{"balance_loss": 0.00953, "balance_bias": false, "tie_embeddings": false, "beta2": 0.99}
Below are experts of layer 7 (counted from 0) of a mixture-of-experts language model. Rows are named router (the router's row for the expert), up (a neuron's input weights, with its number), down (a neuron's output weights, with its number) and show model dimensions 96-191. Each number is 128 + 24 x the weight over its row's rms, rounded and kept within 0 to 255. Numbers have three digits each.
Before each expert's rows: a language model's description of what the expert responds to; "comes after" lists some tokens at least twice as common just before its tokens as in all text. This comes from a sample of Wikipedia text that the model never trained on. Tokens count by the router's weight.

# expert 13
It responds to: Apostrophes in possessives and contractions (Men's, You're), the s after them, closing quotes, brackets, percent signs, and non-Latin script bytes.
comes after: "'", ".", " Women", "n", " People", " Men"
router:142091123110138134096101096115121117109131167108157139137147095166104136115116092139091159141103136072170170162078087100159095146113123149127151152142152172140114094111106101128097091122122161125086108117139147144120110089085124167140115092151161180119164078162142111122132145101145119118
up3:129162150125102155119193143122118136149108107135079066132092108130133132065140160120105112135141174097158120099130160157088143118125108117106123163102102123163148112157134102124105136139136134091116113099124118176103127122134123108112124110129103164102150119103135125095076137114139114089
down3:110185084100123182155178094127114139133139162127109119122166126119142151122131138112113092144099115098159095155119175113144135126117111119120138172140149180134162146164130087145097140129099117140106074125152128188116155139077151108095144149104129152117127117126117146131087089145129093155
up4:130134107134116119164153100134124106093122137182112093150145165126141138140137151126101109152085094093116062133129124097163147098107157110126152101135111113107142162137156080143139151097115079118154132152095130127159139160153117149126087090119129108096172104116106133132091129124099146132
down4:105100146125087101123078109184138145167132145116156163160126088117160182115130144101124101174142108154134113120159118131115115152146112136140133114130092137145106128132133123128110127136117140121137129105097055121128170120088103136136171109168110144172174160119098131112106130137113127126
up5:114154147108129123109187142091116127100160116169130139135063158182151137109152119135140125104116147125128119108095148092147113156184141136109114115132166154115132167101139132152114186112088107102139108128120138130131102128141149091139130137111112107115090154146125102093135112148134105110
down5:179104120113145131141145142119153098116165124089104138150094153123116120115099177136133129157122144096142126108153134162146217128116122102180127128153128100121086159119122106156159146165125095121161176140152104145123155138133100146149109130121107152081118096137118143105101086148116131145
up6:127110142131090130159098148164123104170117146120134140144141114142096137148113163143143138121128135150087170122126146122135139119155127152136186167077132143084118122088095109091132139153123158090089160148114156135151118130139162143137112169148160140119140109140089099110100122113149141120
down6:100112097125108135073138125107101131107153141125150112128117123136169109110126139113157167102106170141124080158127155120134147124131139087107141131129131141135140092142181083130153141171111120112083099132117148119141135124128078149141143112128087123130128113141100118107150109141118139160
up7:151138115111109120158108103132131114107125119145134160147154143124158141101175108132154132114154144178128148124087132144113108112184122126109149105091109104132091125081141153175121105110124119116130172174154142130122186136134107125152087095121116119133176110110132106129142119096125129144
down7:182136097124073133133122102145160152143163098138134123096082079118146133128109118137124109122135123071138133172135166117088134125132152146175102102116097138116114143112108127104122142118117151127126130119141113112125143124150073143155170107131145139115136129117160129086154133118102113123
up8:067120141174100100157136105144086103134135142128130097099156097126108138117124145118097116167165151102100128088106103116139084127139137135172156133155115097128132095143166149122133128123100161169105147191125116140136165116126164142073158127148129105116128140120102103103108119143131126118
down8:116106101147117132131120122112134122133142137095123157142136136106131116139165122117129086166121116135114130071099102112131112158120070156160105117146137107114116117109179163118052161096131151122123187125128135162077097144127170118083142115125154094160149127091130111096106145102160165131
up9:113108156106140155123168119104114109099194138195116136076144106147138172107134124122126144179122162112077156104117152111107122155169137147117151142154143131116139099092079102162167103133137114129093146124122167102147129137125105140136140124066119141181154147144173092119163142153141132119
down9:222102125119143111151142129133131130151150113155100083103104135134177126119108117147107118155086116129148130161113153129139093137118158149101086158136088109146117136111121137161135107091110148132160107126140125114155139151127119113130115131133137137114113162129090095095138122150112119113
up10:139122124121148144102150136145159133140142142132176102130067114101138142128107107152142170125091098137124132138151145092091132174149151142133134141078142119145121104078126136133114118109133133149107122081131079139143144105154089116155120147141184144156129133154151090130178157132107174151
down10:155120124108109124144099136132074155148118136129120109152125144130155097138127103098122124133123140146148116194167132084110131142174123156108118131118111152229114084153154088144145102145153101132093101136130142143121116158132120138149156095199166126153135126098116124120136134129083109126
up11:121142089120083132114107123119098196151107113127121128118150148130135126125099123124108117100188122122119155119132149138112130116123171099089119153104123093103137149107088112112132109130114107157125132163098117120147103131129116080136103102142139130134113145077143084154134115128087130167
down11:149141135082107111116120116120160177115147117102106084108124136133123110126164138131128181106117137124141139124141107133121105107139121081110100141131137091130126102155148132159128144141106141180082118137154147133148093134158097113113101111109120125119148114162091145126139126124089146121
up12:112095134145114118130123181113101118122094141162122126086148112162085149171126134128121127133117116160106114097095101130153118155152125090111125101161093105108117126150142102134172132142145088117133120093106119153112139180145149136097108135101129137140085111099128133120126169141163151130
down12:136106145130120193108161146132141125150108093122158128062161136081127142137158107148083124146106082123088112161152127129119180170137139143187075133103111112163134127141150148132080120136162110140117114124123142121125140086110195118120105144158124111151150178143137107138127124108081148095
up13:096114102098097109150170120170118132121123134134137096091136115100110102153164174064096157128142129136096088136146123126127110154130167091123123122126111119153157185126148086159082130093105149085130128154080147147126130123118126086107151112147136134090138157144116125137139135153121098101
down13:130114113121134134153154143109166131105079119081111120086123133087090101138164112134103152142177103167105111146136125100101132158114134140160128133130113134110130096110129079109092145124099138164199120131115090110061151146107120116132156166158121205160146121148131123141121113099133110135
up14:134104152129146115136159122152119135111137096128157085142106138133137175096168125137148143095096160147126110147127161144081148118110130164132145135134116128116102079153148139126110093094125115154149149137141164117157090131140115093143133126161176130162139140158125148141131111134152131118
down14:108142098122132137140141118155190106143136103157104153144130141130163126111098107148142105136165073126106115115118120120113101166115145121108088120175176135096107172146113107197113127159106129120161150148125131088144147165144133149116153109124166114138174186129104127131135126113115108115
up15:082145115123082080123137113129125130130105116130137143155122115150134123135132158136106157093133118170123117128086137099086146153113138082177157165119119148098106144134117122129100137144136103098165129148100105123132210137138153116120112184146121072148135115104112105147141140108146093122
down15:095123120113092092155107145107149122104098143124133143121149103103146143160090107117104125095117148112124084155088156130093104122142107148168152105115156145170130121138163129104125107099124069158147135126094103108125126100177105133106132144160134111151125141144096120159116100068091174107
up16:128190143122172153103206120133155170167111116133125112143102149123138119099105093133140136164160134111133141118158132126119122130143177101116157097132096136150107142149097130100126136168150145088136137096113102140096146130139118085132122148129137122162155145150136150135116142144125135120
down16:156111141115156135142141120126160115081183118130114100119168133106123123107163132113122125139126129187090154141143158133118127070154103122115159158160123115102105122130145101153146128130138102080140104124092147143154138101103132144150142126089118117104155097142143131115106111105102119162
up17:132166194154114115135139112105150157109098115137115134101141099120131166116087119132140163171139129093135160118108134133053122137199106129079123147151140118145091084106133139111119179094097131144103130093146081122139119113132134098157123111124134138116136120140080120148114167147127143122
down17:181094149112190183151109147122132106153153185116136117136121140150109157136169095182110093124117081131166171122140130145166145126120163125099107156145106110105149121133103159170108177128099134168134153122108109107143126140135123132140159138157138139151173166090142123104099149130131103139
up18:105142160142087118119154152120153146147091141140122105112125147074172152154110117145132142126136102123141126130200159149128125109123176119152139136140085093104090088171145108091116111139148127160155127118132107136149146118163143132104087121108125165143155113121146090132165105157146127138
down18:136098155124189153119152136144138125104124133138126132154154142135124176103148137131139089163118158129106116123149148155141130126115154099146080131174116158087152106114108140149132131117177139140147146086111130098122154105107094137139134125097130150148120144159149127128095141139163140168

# expert 22
It responds to: Verbs like was, is, has, have, are and would after a subject or relative word, as in its development has.
comes after: ",", " which", " It", " it", " that", "s"
router:124118150100123165135126140137172092126154138149132112137104124135102079135150100171142125124115105156155108138134172112121101183123185136116130095094147157143156114122099102105180149147133149127130171131147119098106103150146167151162169163107156131109100140139122116120157148102103112137
up3:130121107100118128131102134138151165145102151124093116142131092122107125112104153125154124133139129099146120116141112184114117130178130114099150106112138091138125143073150126143112134142127167108149154147140147129202117132121119115169128100145128154152129176128105093115150158107114114099
down3:106110128125130095154108104133121134151128152135131077135106114118132110085112121135137089149168108115133118132176110143104154136105179078146114158122151110100102159111125136129103128145116133122132172140133143156149125112118108112189104111127105132146124158144131144096129167148084117071
up4:135128119119130133113116161118139123113153135120131143137136135094124128150112180094126174154098124140095087119122148132107141156099071107097088124183128115103146091086143101162106139147134085110157140165123118110136166122086153171132120093086118100105166158088151133146148155145119132141
down4:194157147106140142113118100124167075108149142138116157102132155136120101180135136125116141128136108144187161112114100128111121135091092165167128094106115108142149118103126116102122161153108174113158137121114089113112153142138150104106137130100149089086110159144156116119127118124089139129
up5:124117105112080141150150156145068170190126128113129108112115121127121166125128159164126142138141139112133126144173134135139123149093111143088131144143108135090113143101114100126111101125108108104150125147153120152103124126147098141139132106152146161163116106154128153150155116144169113165
down5:121110148124148134167154095092120118125080146071118127132136132141101098170158125157118127141126080120160134155128116085112117072131090144148132112126094121140089161110145133102108144167122141106147128108116080111135135125085120120168135138115100134144137096134148154187125137113163127147
up6:104165155159107121144123146145150143153082117151157140116139106121132128130121143103136133120114140147162128127122118115133078132095139137086179132152123162147154129102078096132132192149109116175134120140129062093124114158130085118095120123106108137135137113117144134158089120158135176185
down6:147103115111177095116118143176146125158122098117143160147089098159114111131103123112130098111091111137125156127175149121148142143119157132125160088101100139150111123169101118109104132143102127141147058118115083153148114128100143151147153157125143127151116127130093087085147115125146098133
up7:129102162130116114107095156142119109140148136174102152135150113099125108109125120145132167146088145109126140136155137150145069160088099162094143115088151150118107132071125144141100129148115127095135111151119150163174108143150132127131132115120102136116129155100132100123185177123190114173
down7:104174145109142130147137106176108098088143138136099147146168134099147176159126150107129098122154133141109137087097144128118096073140134172094079118090126117123116108099130118154106154176145150118150122088136110116136102098172165100139127135144113098130123131119146146167142118104170128142
up8:130132147155149109159192121117136152116150159111135151135143133099130118139143133156112118132128099107111099097129056119138138130141158159128163115163129147127164116119118088117129140147086110107092108177134113114103149070100130117129130141103087109119166136138132178219103130123082122124
down8:160152124090125186112148193120116117098114139111147168162128145133155128128147119133122090160134103147136134146124081148106145178135127128098098108123146119108152115106096129121133153138152092131135123202111131106074166162100136136114129124094108137149124116101094142167152133114120138105
up9:142148067104098118084123176150114140148081133103140117111118132113119125139148121137111148144129116103136134136123074152165141188133111114116125158128123151112128176144114128150139104090119154052110136158106141150111121154120123092149128131157192134101110163156129109133173145159174126120
down9:189150123131119105134106112162085163148162065124099146111176172133119171103139136157119161134117110116114156138103118152107122135108174122104117132177123133100130105119175114143105097126121080112108139110121129141113136111131124074118094131092095124138120121105141143102101124125149163122
up10:093130121152098120104112055100122133131138148114129117145150092111133135103131121129108091139142158146144106127130121112162123144137122122147136110127151064116114133129153138112152128110154139127101085152092125117156122166158121138151146102152101151092115137134187141107146105151086129157
down10:162144132130121114104103112119188118122153167165108116130135146142131081093175161133147065122135152139121117116120116133125181138144163125131125109172125114134099142147148127140137137130119123113140113120151123110107127148143132085152169115085130096127133145140124118130131105130115105129
up11:117099133157104150159140141136153160138142147099151109153129143136164132117168113090168146119126132129107135090119077136090159127138100091142154134093087145170134160135113140116153132115143131094130123118132145103116109144122149115086120125143174153120131076126162154132143113153136101111
down11:086136105156121115106141108131099118105116151120110130130096111154155105135112133137098122149130158111100143140118120145157129109084102126122132129145118151122121116101112119153189158128101123133152158160139134162141155137136112110094125154141096132112105101146083173123169115131151148143
up12:115135133139174114119132143130104105131119153122127121138119119105121130140158101133133186153120147150153151089112163164142171166121138144113161107134149152095122091103114111122117102103080088088118132128169114122137131095065132169122068072153138089135137164146137152143108150116177160136
down12:193118103109132114106055141101080139174135098147121100144121153116086113176123077120138109094137122118151085135112140143102108120117109118128136139163096114091136126165095174108139090117138107105151172138145092095089117083106116107117109145128184106119135111120120161128161144110110160101
up13:104150116121095114085107097125107168147126114123132114101110076124110149141121121088133143108101116132123149126111097109122127144069135119111155129158156089102116142067103123153106091115112147135122151111125105122138152162125124115087114121142152109137127166163105102134150161119130125140
down13:157124106074127129116115134114101157153151092173126154132124163099117165104122088129114175112088109121076160148083104136082131081135120149136135130145125127110132104136114139137112095142136101124160100122110175149170139140163120130115132166137166148117125140144140148116160128130096135145
up14:101108162125129148083128134144188097142132123106165117087164162119064114112127152134122142145136128179136144123106146150157145150115133138133112160090132091157197139163115090107119091091140132123147146115114099128103136134108134149134133137161159099134131161149166126106120128193081172107
down14:153098123129117115137149143132134110140114173112118084116126162176119083102136076137129083182143126160135141093142167131107128104125154110163136120121128136161153119134085107133118093140136139127122124122101116098103107156130138140153126157107156139135118135160095121137088142177130121077
up15:116130147132071131104116120098131125108151140107098156135140110125091125120092137108156144102121138130121082098163137141134083148101137118100152111118099116152163113115108111148161085132132136137141099114144147111118132089144163147101092084181114120158170165101130133160109150120124134141
down15:150138125143127167119124164110126098152101144121127156136093141114120146104119161158112149169150129104105124115169165150175130093140159106159125144115106106153074124090142111098146162125111116140145128151117076144135162108130087142108144127123147126123054144143119083126115129129133124160
up16:108165097149144104121116124114166136120124117159132156168121133152121153208156112088126111137132117112143131129097110115143136189146131111135144106139120091151148141094095118152139108118112129151129126107145121134116117106097159125100105130157102123137146202110134138162106142125104146144
down16:131161113154117114137131126121148119103130109124096107142090134156149084142154148149140128119155122109136118143174154099115154103155161128139124121138149100141106119148138074126146132145112156152114113148116135158120150122149136157190132143118134151127123132140136121120117164128118121115
up17:114121153154119136147120126115135110131124153143116171153148140121108136123123132145131139131115135116128146150098139122141125119099161133150152113097117151118159159064109134141077102087072149143145150139117128167126130146107151156141112129127116089125177146165105092143115107104128115136
down17:099086100094107134118143174101152125121085133105123125143140108133160158077101127152138116109109115124151075112118132105109115081125182135164117114127149136147138150123127142126120089097134157153159122155119135155129112143208137130096146120104120119098153171159118143138121096134122100137
up18:117137152118136123125096116109144129151101106131123118133142127152105130125121110083182152142095132134120153094119126137108112121124134092133125135152159143135113140130109103101105094128096120135179142094193118109120108104121105084141112100155120134141111163156105122134153171129166119117
down18:121139124138157134144117109132128166117119166147153123142137087127116119117150128088084105067101148132124155131135125105114134136152161136123078106146127138098103132133116089178145121119111128154135137090096071138144133135143160090108116139131110133131140134173111140117109146147089114146

# expert 46
It responds to: Opening pieces of words, mostly prefixes like un, over, under, non, pre, anti, and hyphens within compounds like action-packed.
comes after: " \"", " (", "-", " a", " an", " un"
router:072119140140127088107119081152118126123095152121090147155128140132145124179114120078088136117127162164152176137116083155129132123144106135155125132105102128150109099147108149201125137118118138140111121152129157145121134156160179089143139149113105127135106142114103165155138126124087151134
up0:137127133146131155172137125157115103076136110144130100135092103129124088176155104100104168103107189121129087127114126103138104126141146133103145144168104151135089087143135148123113116087085187138120110129152103147137124163140149114121108157113128122108143118104118135117093106115117139089
down0:136086085159159145138106150171121114134132107127107095136109107138143137128113100118111102124142133106097084155151105110111116143123155133143070142168112114105084149131113148114107157115148127135120150120140119162126101133130116148129147161108093117150148153090119122099114122095099196147
up1:091136133127134102153121103145170135093152141095125128158128090120098100141140155134111135074144145128135095100108157136130119169144158138116098110131118098119091140109098150099102118116143133128135120138129138164155135152147108080097125124136120144158151108136164093130170120129131121088
down1:057132141153172081126115159159117162097110138134133124138101125165124155110137139165129135118137132172107134118133139138089108138123151092133118116119086119103134140133126147163170139095124148135115147138110088154129135157127081062139141157119098129174137139130105142126141135138121092111
up2:110151116163160144125171094148155082046127124134130096133114133089146146162142132131118126136146113132156136089108146107094159119125101188171125144150122121090149100137112129180109114128080158130161135129098118103152091151080144162136123127116111163145108158107167145122153148131125105132
down2:102134100120152112104187117149108126135094123141141139110174154066085147108104128134124146120123121177129153146120169086133121114101137156152127136134099100116134101124093165135096104147120130136120108123156122101140104129147110122124111134116145172144113084113159116135118110115140116093
up3:108149164123051138137151105093127152141114130166137103131133123123107128083151152134148153132115118104089134161123144125104110139170172161131143131112139102121125206147123129142116122105144106138112144172154128112166145134165107146177139129100159113145078154139102176151157157130117129141
down3:110148098085137091100124076144114146101125123159107160124124096151140107111149149092108134131128112109100168110123122084114121105129144155151143108118161099139112122142127150113175119121143070110110165154094119110155112098106128160143099132126124118150126093127092122138134153146142120113
up4:113124093114130120136124139107138072120119153135176167138170135116128152117124125099139153148135118104097114101114154124143102138115120129117110110232143105105143079127128104130148130123126148171128119170113131146173088157133099117136119139109114127110163124141130098124124131164116118143
down4:131159097108105152129121167127197131143130152126129136137129121076133120100145139080177074173110092128147103116139114152145159131104123114169099127169177132125137134112131097125163110112118175116129133129127100142141083127174131107154134084151125146077148144123154139148119118085129147159
up5:115122149099122167110128114146140134168121155112102142119151146159130137161164109159111149138120147141147116165136116121157160124108102081136108165158109075123179085113149153098132080097162114147083147124138132114134126142117153124109142161151102148074123139129131063094119119084142139124
down5:094109131135109119130096151116179119140125123039119137126103123143128127113117133115095146141139130155152151114108131130159125099107126122157120133113099104123124136114115158107163106137105088150116150134119085099114128105130132101129113137148106114081041158172152113156101114091116144093
up6:132113128141130158157113137144101173176126113110179134118149096094103128135145122120089122146125129140127141107092118148131094120170151131082149127076140090109086096084136098158112106135135144115089122135120088075120154137085175125122134124092133133114171105146123144118115152163094125149
down6:140118134135122141145155106144089114129167094144153112107152140133111140137112074090149089172145122094081136094130148113117101128185089152097114165096150104139114105118108156141152159154132140078107161172152172141137122129120163145111141109105088148109149102144154134115095118131123115186
up7:116088109113143114139104146153124128104093176155133112093140166102119121132123138149128151105102145132119117146067132137127143128116143120088169110112110149162143077132133116154112104162125123091143154144114146115146158117100105099165117134168121132158117104084130152105148128113104107167
down7:113078131127120034131118163094106166106118140091126163165175172123156130096103113163110091150131118103145169118132151131113112156126126129100152073147129131155112135117175162140103135139132093094151136141176154118094128141103090120116152164121158133154127089136107130097124137120139118110
up8:132166109066073190121165142139129155130138124101112143141140118118110129111186092124104140129151192125142129171160131132162140133155129147114132144103106120110127091103099135104168145105120150117114128118145114138171138110163096132093100124139133105151123105136150120137148141106163146126
down8:111173080110121163113154099122133130141130105120083113113137137127094148152140131102100118123098134147151121148152128136132148124114120172124121141132085095116153113143136126146158120086112089139152136116162109168121140168150082123081140112094114130148117102135162151115121116126096063139
up9:111124127120147160115152118144099120105068144130168104112110096148111111132116133143130149135122146106133156147108139111188124111140131154110123133089074139123177113139143089128147105130143108136185105105127128122089154152134122102117113138147097118140136146125171118140128162128143111164
down9:138134153152167143101102135166101147132067141102151106139107148120119150099126155150119127138101127111146167139133125110110119111129128215106109092140128098080154140130135085175110134110171135138125120124128165146173151116130104133153139159140124155097141160135094164161139158128090108119
up10:130122156153129123103166164141111132152164127153087166140167117141120127139155087134127206092122159129100135140142136102162100154165121139124118125110114142115103119103144127136073153134089076118138137092149122087103156156139146125154107132140131134123140143123105143114115201118095139147
down10:097114124127146129126105132138135129121091167154095128197133127150135142088162117120160139108121125154138149132127114135153108095104117133108151130118105113162140111137132146169091121113118152137152117112102126107153091152142079101120142155135144087132136145127136141146077105090100148115
up11:108114142103144136167157115120111123145125119135140072147118123111142132116150080127127114134125155151118130112101181108095123125108141116124165089151146145116140102082115127144170103122132158139131169146123143116139071161119133117141143130104138142139135105110187101102131113122134085081
down11:142112131122138156120083084083162132122120132130109105091128145075106124085128133134149169123106094133129128109101127133113118147117129146148106136146124149114161118107121096135150149056153149086121142161113132149106139183130132121160128163145063132130124129104114087133090143115173086133
up12:095148101141145140153158116139136138150140098123076094101085112175110102163100139090150117112112130089153154150098152162146134171142120134156128087127072139103135133123148112134097152149080125108109113111141148072130109118147154116145094143095146093154165121120116107093163119107082115131
down12:111129141153106157140129144108155168143137128092142131127102087184138128110127131111174120116106159110165180092122129140119120104169105120112134134147112112091159114139127118123123157138142105136142105117112124085108112140129132085133113115134155094108090080087162117160139143113072098136
up13:139121108104105133100125113120199128140146153104168154167123114148131126161193118125121135140176153138138161163147135134149126140136091146116130105140087173152111095116120101149134120104141150133089146176118113118138125123128127157099148118135164110145203122143140103069121151125122123121
down13:082122073167098120134139094159151114122154122133116129171185164110144104132118124097119102126123156112136126142130127150151131142100099120108162124156130128107154138134169125100124145125173140184144145112123155121127159153141108163097153099113160106133178163151129125136105116105141153105
up14:127180130130150119107128150144146125137152114172113150080118111169109127144126128111163168146126095163078099114172095150141121174103132158062138092160124103117140123119111101106098134149155156138108098152142155138147136134124168141116120109113170145107133171106133116112141086141169110131
down14:157075127106120111078121119139073101125127106154149147126132137144171111110158130118135117142117118139078148138102121129147172113115120157102095116171124137142147161089144122099193136101091135140127149146161091132136162117120111119100169119110145158116076098109125161104136127112174104135
up15:100146125083136144128147098112132112121119138130148125154140173152174132162128153133087155120152122102131155140090100100122084088109118148129108167121133138115126129134146122135132156138128167132103132167121161130150116156104116131167140105113135092160115150116202094136167178107118079116
down15:134094133101178113147114160123127129118130148123116146137127161111149135140153121103091151153170111133136118085135128159137100105145157121140148103109103135118154122180133164121135153121148120106126090138119167084145118106133133128146110125181116132114087117143148159148130104152128116121

# expert 62
It responds to: En dashes and hyphens inside scores and ranges like 7–3, 6–4, plus pieces of names and results in sports tables.
comes after: "-", "–", " 6", " 2", " 1", "_"
router:125098144165155145109110166137112145135100143132122135139124134105091147130098160096103102132110158162109085147131142134134127113121168151146123128174138092097141160131115127136113119130101153101114123149074153136122180121127156149119128158120166176138163092162140116121104179110104138141
up0:121152104131135107132121158104082099118125092126118110132143139144143099119097083111136139094124172140141147144137165127129121123144135071135157092126116128138096113099097187129133138132123098131090147134157135123149153141101157139164116152117121113115158178106133116127141110187146110151
down0:122130093114085105121164120150147112112130124104140139091122140149127126171118107115109212078162097164110160141150133102096126089120124136124076118147129104127146101148105138130122100118144149091116137134126131140146121130149141132136122134115117135110122132110120117125153148148154120144
up1:126127171120096130128140155113107137075113085103123146171121112105099148122105082131112158116079145128114140098102181134132130146143175119097147078164113152147116170133113130132105112140093178136093101117136138146133158179135130138162100168135088116169136147109104131097153120138114118143
down1:151115114118136168118167154134157138129098116125142132120164165119147140137172133179165110125148106111143185107139110131137139049124135134097139097146100091144136154134156144138113112124162143148104137125117123109133142173122097133128101117148093123156137106170165104131132194126105104154
up2:106145119156078100107115125135153124167136157115184140180094082116160157129154143122130134149143171129104091187108177141144142156118138140158134115128140132140153111116137144124133140148154108129093189181122082091126102105168138162058129157103089143142106147101139101151149115147111119125
down2:121126124076114147116150155146172095158139135132096147122116137182154122163150152104066157135157154132133129095138153096104104131135184170148112122101107144139103163142091117155098133147138135157134149130120107128128170148132148165115147157128102112093166144109167153120122113154129180091
up3:102129106133176151080141100103139145130159111131080171084108109192114136155150108118091141086157129114066131140154153174147176157129140128116119114145156130162153123134171120115111140105097117106140172133128142152158134130155129124098090107153118102135144129172143094117101144142089117179
down3:131160085119142086116145080131151156068144164148117160140128177185126129155154150154129108128160094107148110109166142145130120152147080114119153107103090132146155121154151129134111110134135124137145139102105182165135177142156134117120126167104163102116111123115131111123123139156163078141
up4:094125120120164133076123126146169172118115121159133104101086147154135155149130135140118150119118119125125072147144119161095119148161169128119144136163108136149090118116163081141134120147127140097146117148110155155119117091166131104093164132115128129078100170135123177110141157128119119106
down4:122151142153127117104163086112136134091140125140160104186107154143101115126137147099119137161121100155093126146093113124096101129126132179113100123137084136146118134136131107136147115149121164110177108143164126135111107107111099106093204136118101119110079169132151137111114095109135168115
up5:122139113105123094114145113177188088131128128177139152130110089133147127150153114132148123110109098106140159129107102145118140099101125154120109127127140104108089082114170127136173110139124107134122110174150125161161110132140103170163136149162182152120138131126141126185132128111078172126
down5:185135177132098122101127075149139169146155118137204115122108147156128133099113122124094094094128078150144124128131146128128134124163111091128114126123125136151152128129101144174180113113132157160098108124103116107145116126139081148129130118121132158160140151121123150140144098061155075131
up6:112128147118133142106110107156162138158149121178097140146148157140160110101132144140121152121138155159098171176147114086134131150112139123119126138139153088130134155120109081096128154174137129069123161139088127154131173124093166142097076158131131149106123142139119140136112149088141117137
down6:130120145099104088124176127114155129098108133158138105148113140141143134068131153141107160142142129072110123158142112135117123113135136155132106127100115115126108157149154102113160096113131091117093129134147080178139134139130166143089123170097152113090183147141143122167150128088115124115
up7:110112165145146107139100179131129113056117108166109109122106103103128174091088137144185114119089126131091128137175086163173180136155142134119168093106110131117134110141170112095097138091143168099108124133108103146123161147180120105086113121149098125156149126093159156140117093149127121101
down7:158132163128177143146147111142101116132120124128108128125155104145132158127148109136146073116066140107089088133144191137117165124119172150114141118076116090094115121168154164108108128127129142151149109110128136160116121094138161107093152148131106136153142103163139139124127089100124084122
up8:104154130115110159111118161063127116121089181112159140127146140096129113150179123111079143139139144132166114099131146166111138150139125135099111132137109095133058137139097137165106150130079123151075084140092111130109172127176157145123121171102114146115138142150155138168170104173109099149
down8:131117127138117151119088119133165118168128143108134145169089145085126131110117133098087128148135139117151144117106159133111079104107118128135107137151140138081125146116133130142150156132130142131164108130106165148120122136120092153145107139117086129125156100152122139151125096159129110139
up9:117116154105112165137139117100163132127125147143111089127118145133136116100138183157179168123101137098079173111134102119091132125139109154138154131133145150085124145138120087121126132135105148147099110126120112100154156081083133169097141117123147156160145143137099147116121125167142145085
down9:077132109151075137174130147096106124116111106123104175129146162133143104137119123095114143044139093068152110118121150105126177153139140138115174119141101138125081141122101109143145173129147123135132128077098128112149057119160115134116148123159150119126146125115109099139120148149128181107
up10:104160117131117160163125116135108084107180148135127078082143129160130147111129154117130123120140101173108140093139133139146142133184112130111123142155140087146153172153170053121113104115151154145172089150102113122125135114138161161117112153121152144100072164109154137094152128153114150144
down10:141122098111142120100174133133130119086111170126153099138109101160051156112140130105114168107106131095099128100128134135157169119136164113115097137120197103139156157147125121117189099139141155112143151132169129097134072176108148158161131167139121154116105111166086129150104111078129101154
up11:140120109172165134115144136144149114115122130122102124168103113136117123170092165135138165153174139134153081135180123141144144142160127152160142137116163136113119095090109158125086143156099126140138161115075141107128162114153132120122134145108163129145128128101107092058088143135094159184
down11:107117120101140146107141122124154175117120112130134165180124137102128160112124147116136098180134119073084083083140128135102146139188143100122132135125157137165131129123126135133157123088147117096132114081093144112166156125102142112123115138112115137097162167112143131088139130115137172148
up12:101118131109138133174159157125146094140128134113122061118150133129128120085127127133184121113160130072131140131151153115124119117136149122124124081135164125138131128132078129156104132121140106144154139090123142114098093092089162130145100141114138134177168162128140074096139164151098141123
down12:163138145083116143147136135112165131116121133143134080085124120162151126106123112150107146163144126148091175153086174109124128118126126160145107129139138095112076138149106141131119144106127158092119116127099153120155186112095148116147095094125134105095153135153157124123157131118123137132
up13:147103090138129152128093136108085144110144135106126107133087129143146119102159171144158123133130119154109106111136111150127132108138085160119114122106087093127117126134171132121158140149169165136082134136116110129122125093144141172119142127136104121132119156151118127133121157122160176101
down13:118107122145102099128100127111079149111143144136148156111159162095137101126164134122119110118120102109128129113151120147121093136109083117163099139123129119104125120166118111103177163149124124146140139148148137154125161107133141130131102120131105116128129096118142125112087151066114132097
up14:103120120122119089105109114126146124155162099122090140117112138151083153172120156113140132089141147118093156122139102153154136119166102177134178165134113116172173126103118128152174129095113083125142125131124130123105143149122154144122146083153176131107099144169117134133161164153089108093
down14:112166063135119093115083112134121161107136097160091127131092140130167125119140118070122092156095128181141149126136099121145094124109107151073138115139122145135145070111142142148114173113106149134129112135161178131119154160154112105103143126151114148158108119152157104129150145098141171111
up15:131165093156138161164143113126121094115156149136157124149136159175150100116131168131136133095156151148135150153148100117103125114140121123091153146122140131159144126115124144192167127145117120101086131150118100129139122098099158126101096118166164130104070114132177101136120159112118118145
down15:113114094133133112101126112143146124104172182097115112155095115132158105152167084132123126124134161152136118138104121122140103091160147167149152144107125106106123121160125170165169119163097167129136138126158141145128145084143133135149140138100131093093163122161132137111093145113124174139